Experts of a small language model.
Size: width 192, vocabulary 12287.
Below are experts of layer 5 (counted from 0) of a mixture-of-experts language model. Rows are named router (the router's row for the expert) and show model dimensions 0-191. Each number is 200 + 30 x the weight over its row's rms, rounded and kept within 0 to 999.
After each expert's rows: "mostly gets" lists some tokens that are sent to it at least half of the time. This comes from a sample of Wikipedia text that the model never trained on.

# expert 60
router,229,263,172,228,194,168,238,150,180,169,176,230,188,189,224,205,237,204,211,215,217,239,235,182,240,166,248,262,241,167,209,251,186,204,183,232,246,160,199,181,234,235,178,194,204,184,182,202,227,208,156,235,260,253,218,170,175,148,162,204,217,237,224,175,202,183,163,232,152,191,197,252,119,206,188,187,170,240,242,183,239,210,204,175,159,190,185,239,193,170,211,159,204,157,170,191,208,258,187,135,165,212,184,275,192,166,205,223,224,192,184,232,187,214,206,186,190,219,234,226,192,192,238,233,216,200,226,194,205,198,205,160,198,205,181,118,235,206,195,190,210,169,190,230,157,185,178,152,193,239,193,295,172,154,179,186,196,187,203,222,242,194,225,199,221,159,211,185,175,257,176,206,158,221,207,239,182,166,151,193,199,217,210,183,209,182,162,202,204,190,175,159
mostly gets: "ville", "ford", "berg", "ington", "burg", "stein"

# expert 52
router,252,213,223,175,260,229,158,239,240,175,182,197,208,184,186,204,192,180,183,203,192,209,243,138,173,220,159,214,162,213,205,173,251,257,182,197,135,213,198,248,177,227,185,209,217,247,190,223,195,175,187,207,164,221,215,179,193,204,202,207,252,207,210,209,197,175,222,201,182,155,152,252,176,185,200,171,184,182,156,178,200,191,242,225,217,132,247,198,234,219,265,202,219,171,196,238,179,190,179,184,130,193,210,161,234,184,214,167,184,196,216,161,210,195,237,209,214,161,169,217,243,215,205,169,270,161,209,229,195,195,213,234,221,187,218,167,180,196,238,114,216,220,154,157,195,175,154,140,229,172,200,117,235,200,237,219,209,175,205,184,204,253,107,213,167,167,181,203,196,191,198,192,228,158,193,208,212,229,200,185,243,180,222,193,211,188,208,132,186,190,221,179
mostly gets: " l", " t", " c", " cl", " fl", " j"

# expert 62
router,159,213,217,158,183,160,222,207,230,139,178,163,173,171,156,229,174,199,184,248,188,202,219,133,214,204,178,203,220,169,158,149,267,219,202,170,222,242,244,165,152,205,208,175,169,199,247,191,177,201,246,155,171,186,202,249,183,187,245,237,183,195,252,224,185,168,224,178,233,226,253,201,215,160,195,215,202,194,183,184,205,161,167,188,221,220,234,215,245,234,168,204,224,189,240,186,188,185,226,192,236,190,192,207,188,194,209,190,187,165,217,168,241,233,237,204,186,164,199,202,233,246,227,167,209,187,177,145,210,236,188,244,173,183,235,226,161,241,184,200,236,150,241,238,190,253,223,186,234,242,212,176,209,251,214,171,151,241,152,160,235,213,217,225,169,173,206,216,175,143,235,188,226,178,188,255,252,181,219,168,238,162,162,233,233,221,238,223,171,240,193,237
mostly gets: " pm", "/sq", " Yale", "า", " vocals", " Bh"

# expert 10
router,178,226,210,198,219,167,206,164,190,272,223,214,188,217,252,181,224,252,190,181,213,184,150,248,222,214,196,164,210,169,181,233,144,183,159,185,189,171,200,194,205,202,202,198,219,190,194,263,152,221,195,261,157,188,255,184,207,164,227,212,211,215,142,192,173,232,225,205,220,247,210,210,202,205,196,213,225,236,221,193,163,211,169,221,186,203,151,180,211,220,235,175,240,155,161,190,186,229,142,185,195,265,230,240,212,244,189,164,235,176,227,250,231,137,209,244,187,167,220,219,181,185,186,203,216,197,218,287,214,243,182,206,216,247,231,179,224,211,204,207,197,200,205,228,191,204,259,218,215,199,156,120,189,220,244,232,256,201,189,239,201,192,213,192,260,211,192,205,187,214,191,210,176,166,238,182,225,216,209,200,215,209,240,257,247,187,225,103,187,189,150,197
mostly gets: " with", " to", " can", " while", " would", " against"

# expert 32
router,154,183,187,227,135,187,265,277,198,183,175,229,164,275,190,229,182,209,165,198,158,158,248,218,223,226,187,157,204,245,159,149,207,212,214,215,193,195,213,176,226,220,225,182,142,156,218,161,202,221,193,182,216,154,230,235,230,172,212,190,222,225,190,191,223,166,251,212,211,184,217,210,158,264,197,210,118,218,172,223,172,206,210,168,194,207,220,191,213,191,146,230,206,184,206,228,203,201,198,193,142,225,224,203,193,207,185,180,228,236,199,252,254,171,271,217,177,202,187,226,179,182,212,179,143,175,133,173,271,263,198,259,196,185,198,197,208,222,216,180,196,210,178,253,191,220,196,199,189,200,188,163,195,249,190,157,201,241,174,244,237,171,171,186,161,189,234,208,182,210,197,204,151,252,167,184,210,200,208,161,193,152,187,192,243,240,193,204,169,216,189,218
mostly gets: "s", "os", "as", "ets", " them", "ts"

# expert 19
router,157,213,209,157,182,161,224,213,229,141,179,164,167,175,154,225,175,201,183,250,185,200,220,133,219,204,175,195,221,166,161,150,250,220,204,166,228,245,245,168,152,201,207,168,168,205,252,193,178,202,245,156,175,190,205,248,185,186,248,199,180,191,250,216,186,169,222,179,232,218,223,198,216,159,194,216,206,198,181,188,205,152,168,190,221,219,235,215,251,239,169,203,224,195,240,182,190,186,222,186,236,189,190,205,186,192,214,188,187,169,220,170,241,236,232,208,185,160,198,198,232,248,225,166,213,191,177,148,210,237,190,246,172,183,235,222,159,243,183,198,238,154,227,246,193,248,231,180,235,242,212,178,208,257,209,191,148,245,150,151,241,206,221,230,171,172,202,221,171,141,230,184,221,181,187,256,251,182,219,167,239,160,160,234,232,226,238,220,173,234,192,244
mostly gets: "|---|---|---|---|---|---|\n", "|---|---|---|\n", "|---|---|\n", " Christ", " Succeeded", " ±%"

# expert 44
router,240,186,187,169,174,185,203,211,227,147,164,269,178,224,187,220,170,209,167,188,169,191,227,238,210,174,230,186,172,257,244,189,167,179,171,210,201,224,206,211,210,252,219,204,165,185,218,270,256,220,187,156,191,225,201,230,211,240,192,193,226,150,154,176,184,175,208,236,239,206,236,204,256,182,256,160,222,236,186,223,203,192,207,166,224,175,175,209,204,175,192,237,256,180,195,185,210,191,234,212,154,181,196,205,245,212,176,229,199,133,203,267,178,254,195,179,213,244,238,156,191,190,240,177,179,188,216,186,234,187,191,198,216,226,139,182,181,166,178,184,148,166,251,216,193,190,195,156,234,209,166,252,191,220,161,222,258,155,174,212,188,231,195,117,182,197,216,203,200,165,186,154,212,208,126,219,159,191,249,238,229,231,209,165,192,246,203,181,197,208,173,181
mostly gets: " of", ":", " de", "):", "=", " du"

# expert 53
router,167,197,145,172,206,195,218,182,217,186,182,179,201,169,225,227,152,277,168,218,223,214,196,203,211,210,219,162,211,237,192,244,268,203,245,227,183,261,174,175,204,232,182,183,207,177,197,183,201,207,219,187,159,247,197,221,289,194,156,219,222,186,177,197,244,215,191,186,196,200,218,200,176,171,212,158,235,192,202,109,196,137,203,155,257,177,220,188,154,195,168,197,248,212,181,184,212,169,229,187,199,214,211,190,214,216,209,211,221,212,175,130,227,201,254,208,177,104,225,194,194,206,184,163,239,237,175,164,237,200,201,195,236,191,214,181,201,234,227,222,161,209,232,190,188,213,207,192,237,186,187,204,261,214,182,294,213,199,185,261,256,163,201,205,205,210,147,185,211,165,183,222,200,202,241,206,243,198,209,173,186,174,209,202,293,228,173,192,187,200,211,230
mostly gets: " (", "^{", "(", "_{", " [", "{"

# expert 25
router,190,191,225,165,123,182,207,190,223,133,235,207,148,131,145,228,208,225,158,229,177,223,199,175,183,190,155,212,205,210,210,174,195,141,206,193,222,236,198,183,147,211,209,187,204,191,203,150,130,199,212,203,217,233,186,250,255,187,222,207,189,228,202,250,149,245,170,160,234,155,211,241,209,169,226,172,227,204,220,213,212,199,216,200,271,226,214,194,237,225,167,261,208,191,256,178,239,243,200,188,185,232,189,202,163,223,191,195,230,177,222,242,220,243,173,241,174,168,163,219,221,198,199,166,217,233,190,149,192,213,239,239,203,181,200,262,147,218,218,193,215,205,243,213,215,266,222,211,203,236,219,169,213,208,253,157,222,202,164,192,217,164,202,183,147,217,187,250,209,200,237,186,167,194,180,237,223,142,197,202,154,188,217,209,239,208,157,183,216,252,183,194
mostly gets: "y", " I", " A", "A", "ty", "ay"

# expert 49
router,232,188,178,204,132,251,223,200,153,232,197,198,204,219,199,186,178,242,211,224,198,206,185,239,205,140,245,162,228,179,195,269,154,188,241,181,205,168,173,187,251,186,203,197,198,201,165,241,195,220,225,181,203,201,191,151,192,202,236,175,187,197,214,210,206,243,194,250,194,229,202,228,144,182,209,247,202,240,257,151,148,204,165,214,185,201,186,180,179,200,233,239,207,181,162,189,227,275,158,211,232,224,160,172,215,226,264,169,239,192,225,213,230,196,146,163,230,214,258,215,139,163,240,230,167,187,264,219,244,197,192,170,242,176,172,216,218,212,232,204,154,213,186,203,210,195,196,236,224,189,164,222,160,152,138,187,246,176,196,190,194,218,209,174,256,204,227,215,174,246,159,237,161,201,246,249,171,183,204,221,208,194,181,255,183,225,188,212,213,205,154,194
mostly gets: " John", " George", "ana", " David", " James", " William"

# expert 6
router,178,179,193,218,167,244,149,194,194,203,189,199,189,206,246,166,175,196,163,200,185,183,160,206,249,205,198,201,237,194,245,254,170,190,208,190,219,232,167,249,171,175,216,186,232,108,189,246,242,261,200,203,225,280,219,148,240,174,224,226,233,241,156,202,159,217,216,219,200,203,204,204,247,244,176,197,148,197,194,183,194,209,208,229,207,248,213,211,180,194,211,226,196,158,219,191,236,200,195,186,263,253,208,200,188,150,210,237,209,271,195,260,194,186,206,168,162,218,148,224,213,213,213,273,188,156,213,204,211,175,273,213,204,202,162,226,200,201,198,195,227,215,161,157,155,216,203,158,226,154,195,173,214,217,112,244,245,141,185,186,208,195,169,215,187,204,247,162,208,238,199,204,190,176,176,192,174,243,179,166,225,201,182,193,183,182,197,236,199,195,177,175
mostly gets: ",", "),", "',", "\",", ".,", ",\""

# expert 27
router,213,187,218,152,161,214,222,203,206,217,151,182,158,149,176,202,163,234,174,215,178,187,208,201,207,138,134,202,208,165,222,196,220,193,188,186,210,264,237,196,172,190,203,242,173,182,208,188,184,215,228,213,196,148,261,235,184,170,226,204,214,200,215,197,172,174,202,217,180,209,231,179,259,158,194,231,161,208,202,187,182,180,216,227,263,246,225,214,239,215,182,221,237,214,190,259,157,159,224,162,238,193,162,194,145,200,201,235,178,187,186,130,197,222,259,172,183,215,214,216,196,186,196,197,204,217,195,190,219,204,142,263,206,200,191,159,246,234,192,199,189,147,211,200,180,243,202,230,240,145,265,206,241,234,226,168,158,254,124,197,170,236,238,202,152,204,185,192,199,184,260,168,208,188,150,223,244,217,216,165,194,215,218,238,245,217,251,207,175,204,185,248
mostly gets: " f", "f", "F", " n", " F", " w"

# expert 45
router,239,222,159,239,208,179,198,259,194,245,172,212,158,150,221,166,194,220,218,207,240,173,248,272,249,167,141,248,239,199,184,240,214,191,210,160,231,186,169,212,218,258,187,188,160,197,179,225,222,227,169,187,177,166,181,161,186,164,207,177,206,247,159,201,175,189,256,102,189,174,213,202,214,232,180,180,201,220,204,140,219,212,234,191,213,190,204,201,167,181,228,207,191,162,200,188,256,198,204,211,183,187,208,222,200,233,213,201,222,206,169,199,202,225,214,153,255,217,203,269,164,198,274,194,189,188,144,217,171,206,202,210,222,245,182,200,189,197,184,193,137,211,203,160,168,183,182,187,235,206,147,205,182,187,187,179,199,197,194,223,192,154,143,204,240,184,133,173,222,190,166,215,152,268,156,231,220,245,170,198,182,197,180,173,159,167,201,186,160,183,238,176
mostly gets: "u", "i", "ai", "ari", "la", "ti"

# expert 43
router,196,265,183,188,205,150,211,214,171,185,184,149,202,245,248,223,192,153,138,166,230,212,191,189,161,230,169,153,189,149,184,219,180,190,201,203,201,190,206,248,251,137,227,197,218,167,226,223,133,171,224,220,188,181,228,238,310,217,213,216,166,170,220,164,154,169,213,262,210,255,242,194,192,187,244,149,202,213,204,190,208,203,207,135,171,211,201,166,160,205,246,212,202,235,222,191,174,208,239,127,212,241,167,200,164,185,158,226,220,224,183,163,212,170,186,155,201,172,211,179,241,175,200,240,241,191,238,194,165,175,221,193,187,253,221,195,209,224,238,191,236,175,196,187,156,219,229,166,167,193,205,184,234,163,187,196,203,180,173,190,196,180,204,221,216,171,230,263,144,198,216,187,219,151,207,157,164,204,194,202,227,172,176,169,196,167,181,198,230,181,229,201
mostly gets: " We", " Hong", " Gold", " Die", " Ker", " Jo"

# expert 59
router,202,191,139,188,189,236,184,206,207,222,168,244,230,187,189,231,223,205,196,220,180,266,191,234,181,168,205,231,213,144,183,180,183,180,227,242,207,206,178,227,231,218,196,204,228,199,231,246,220,229,261,177,228,193,219,205,248,239,179,235,181,187,196,157,193,184,234,180,220,203,178,174,205,154,141,156,200,184,232,144,188,168,222,205,277,185,208,222,187,202,217,186,289,151,222,183,175,212,226,170,264,196,197,210,180,180,179,207,136,242,188,202,163,174,217,222,225,228,216,224,200,159,191,181,212,207,298,219,158,210,215,213,164,192,237,229,187,228,226,170,180,228,146,209,233,198,200,215,216,254,209,173,149,248,191,209,135,208,203,215,228,188,247,161,229,156,187,203,233,150,229,223,203,187,179,193,237,186,219,238,150,170,171,216,206,239,169,134,175,208,168,191
mostly gets: "See", "qual", "9", "CN"

# expert 58
router,161,187,227,195,187,193,148,180,178,197,157,202,232,175,190,216,219,172,254,210,259,260,177,185,180,173,185,181,218,217,183,183,222,149,157,202,175,193,211,181,180,177,237,207,179,244,218,182,225,195,192,163,146,189,198,180,210,148,173,206,180,230,142,185,155,137,229,180,242,220,213,198,232,217,180,197,153,217,232,228,130,212,230,167,193,220,145,159,199,210,184,172,175,214,198,246,210,222,203,161,209,234,195,178,208,238,272,213,220,226,231,178,201,184,158,144,216,215,202,174,184,202,218,157,182,203,249,186,194,182,164,181,236,173,177,226,209,177,204,206,247,198,192,224,209,227,223,209,236,166,198,210,248,178,156,265,206,192,259,159,215,239,129,197,149,248,181,174,122,202,201,174,167,186,189,227,254,202,134,214,151,175,222,188,260,221,178,200,187,204,169,182
mostly gets: " ", " Pld", "abor"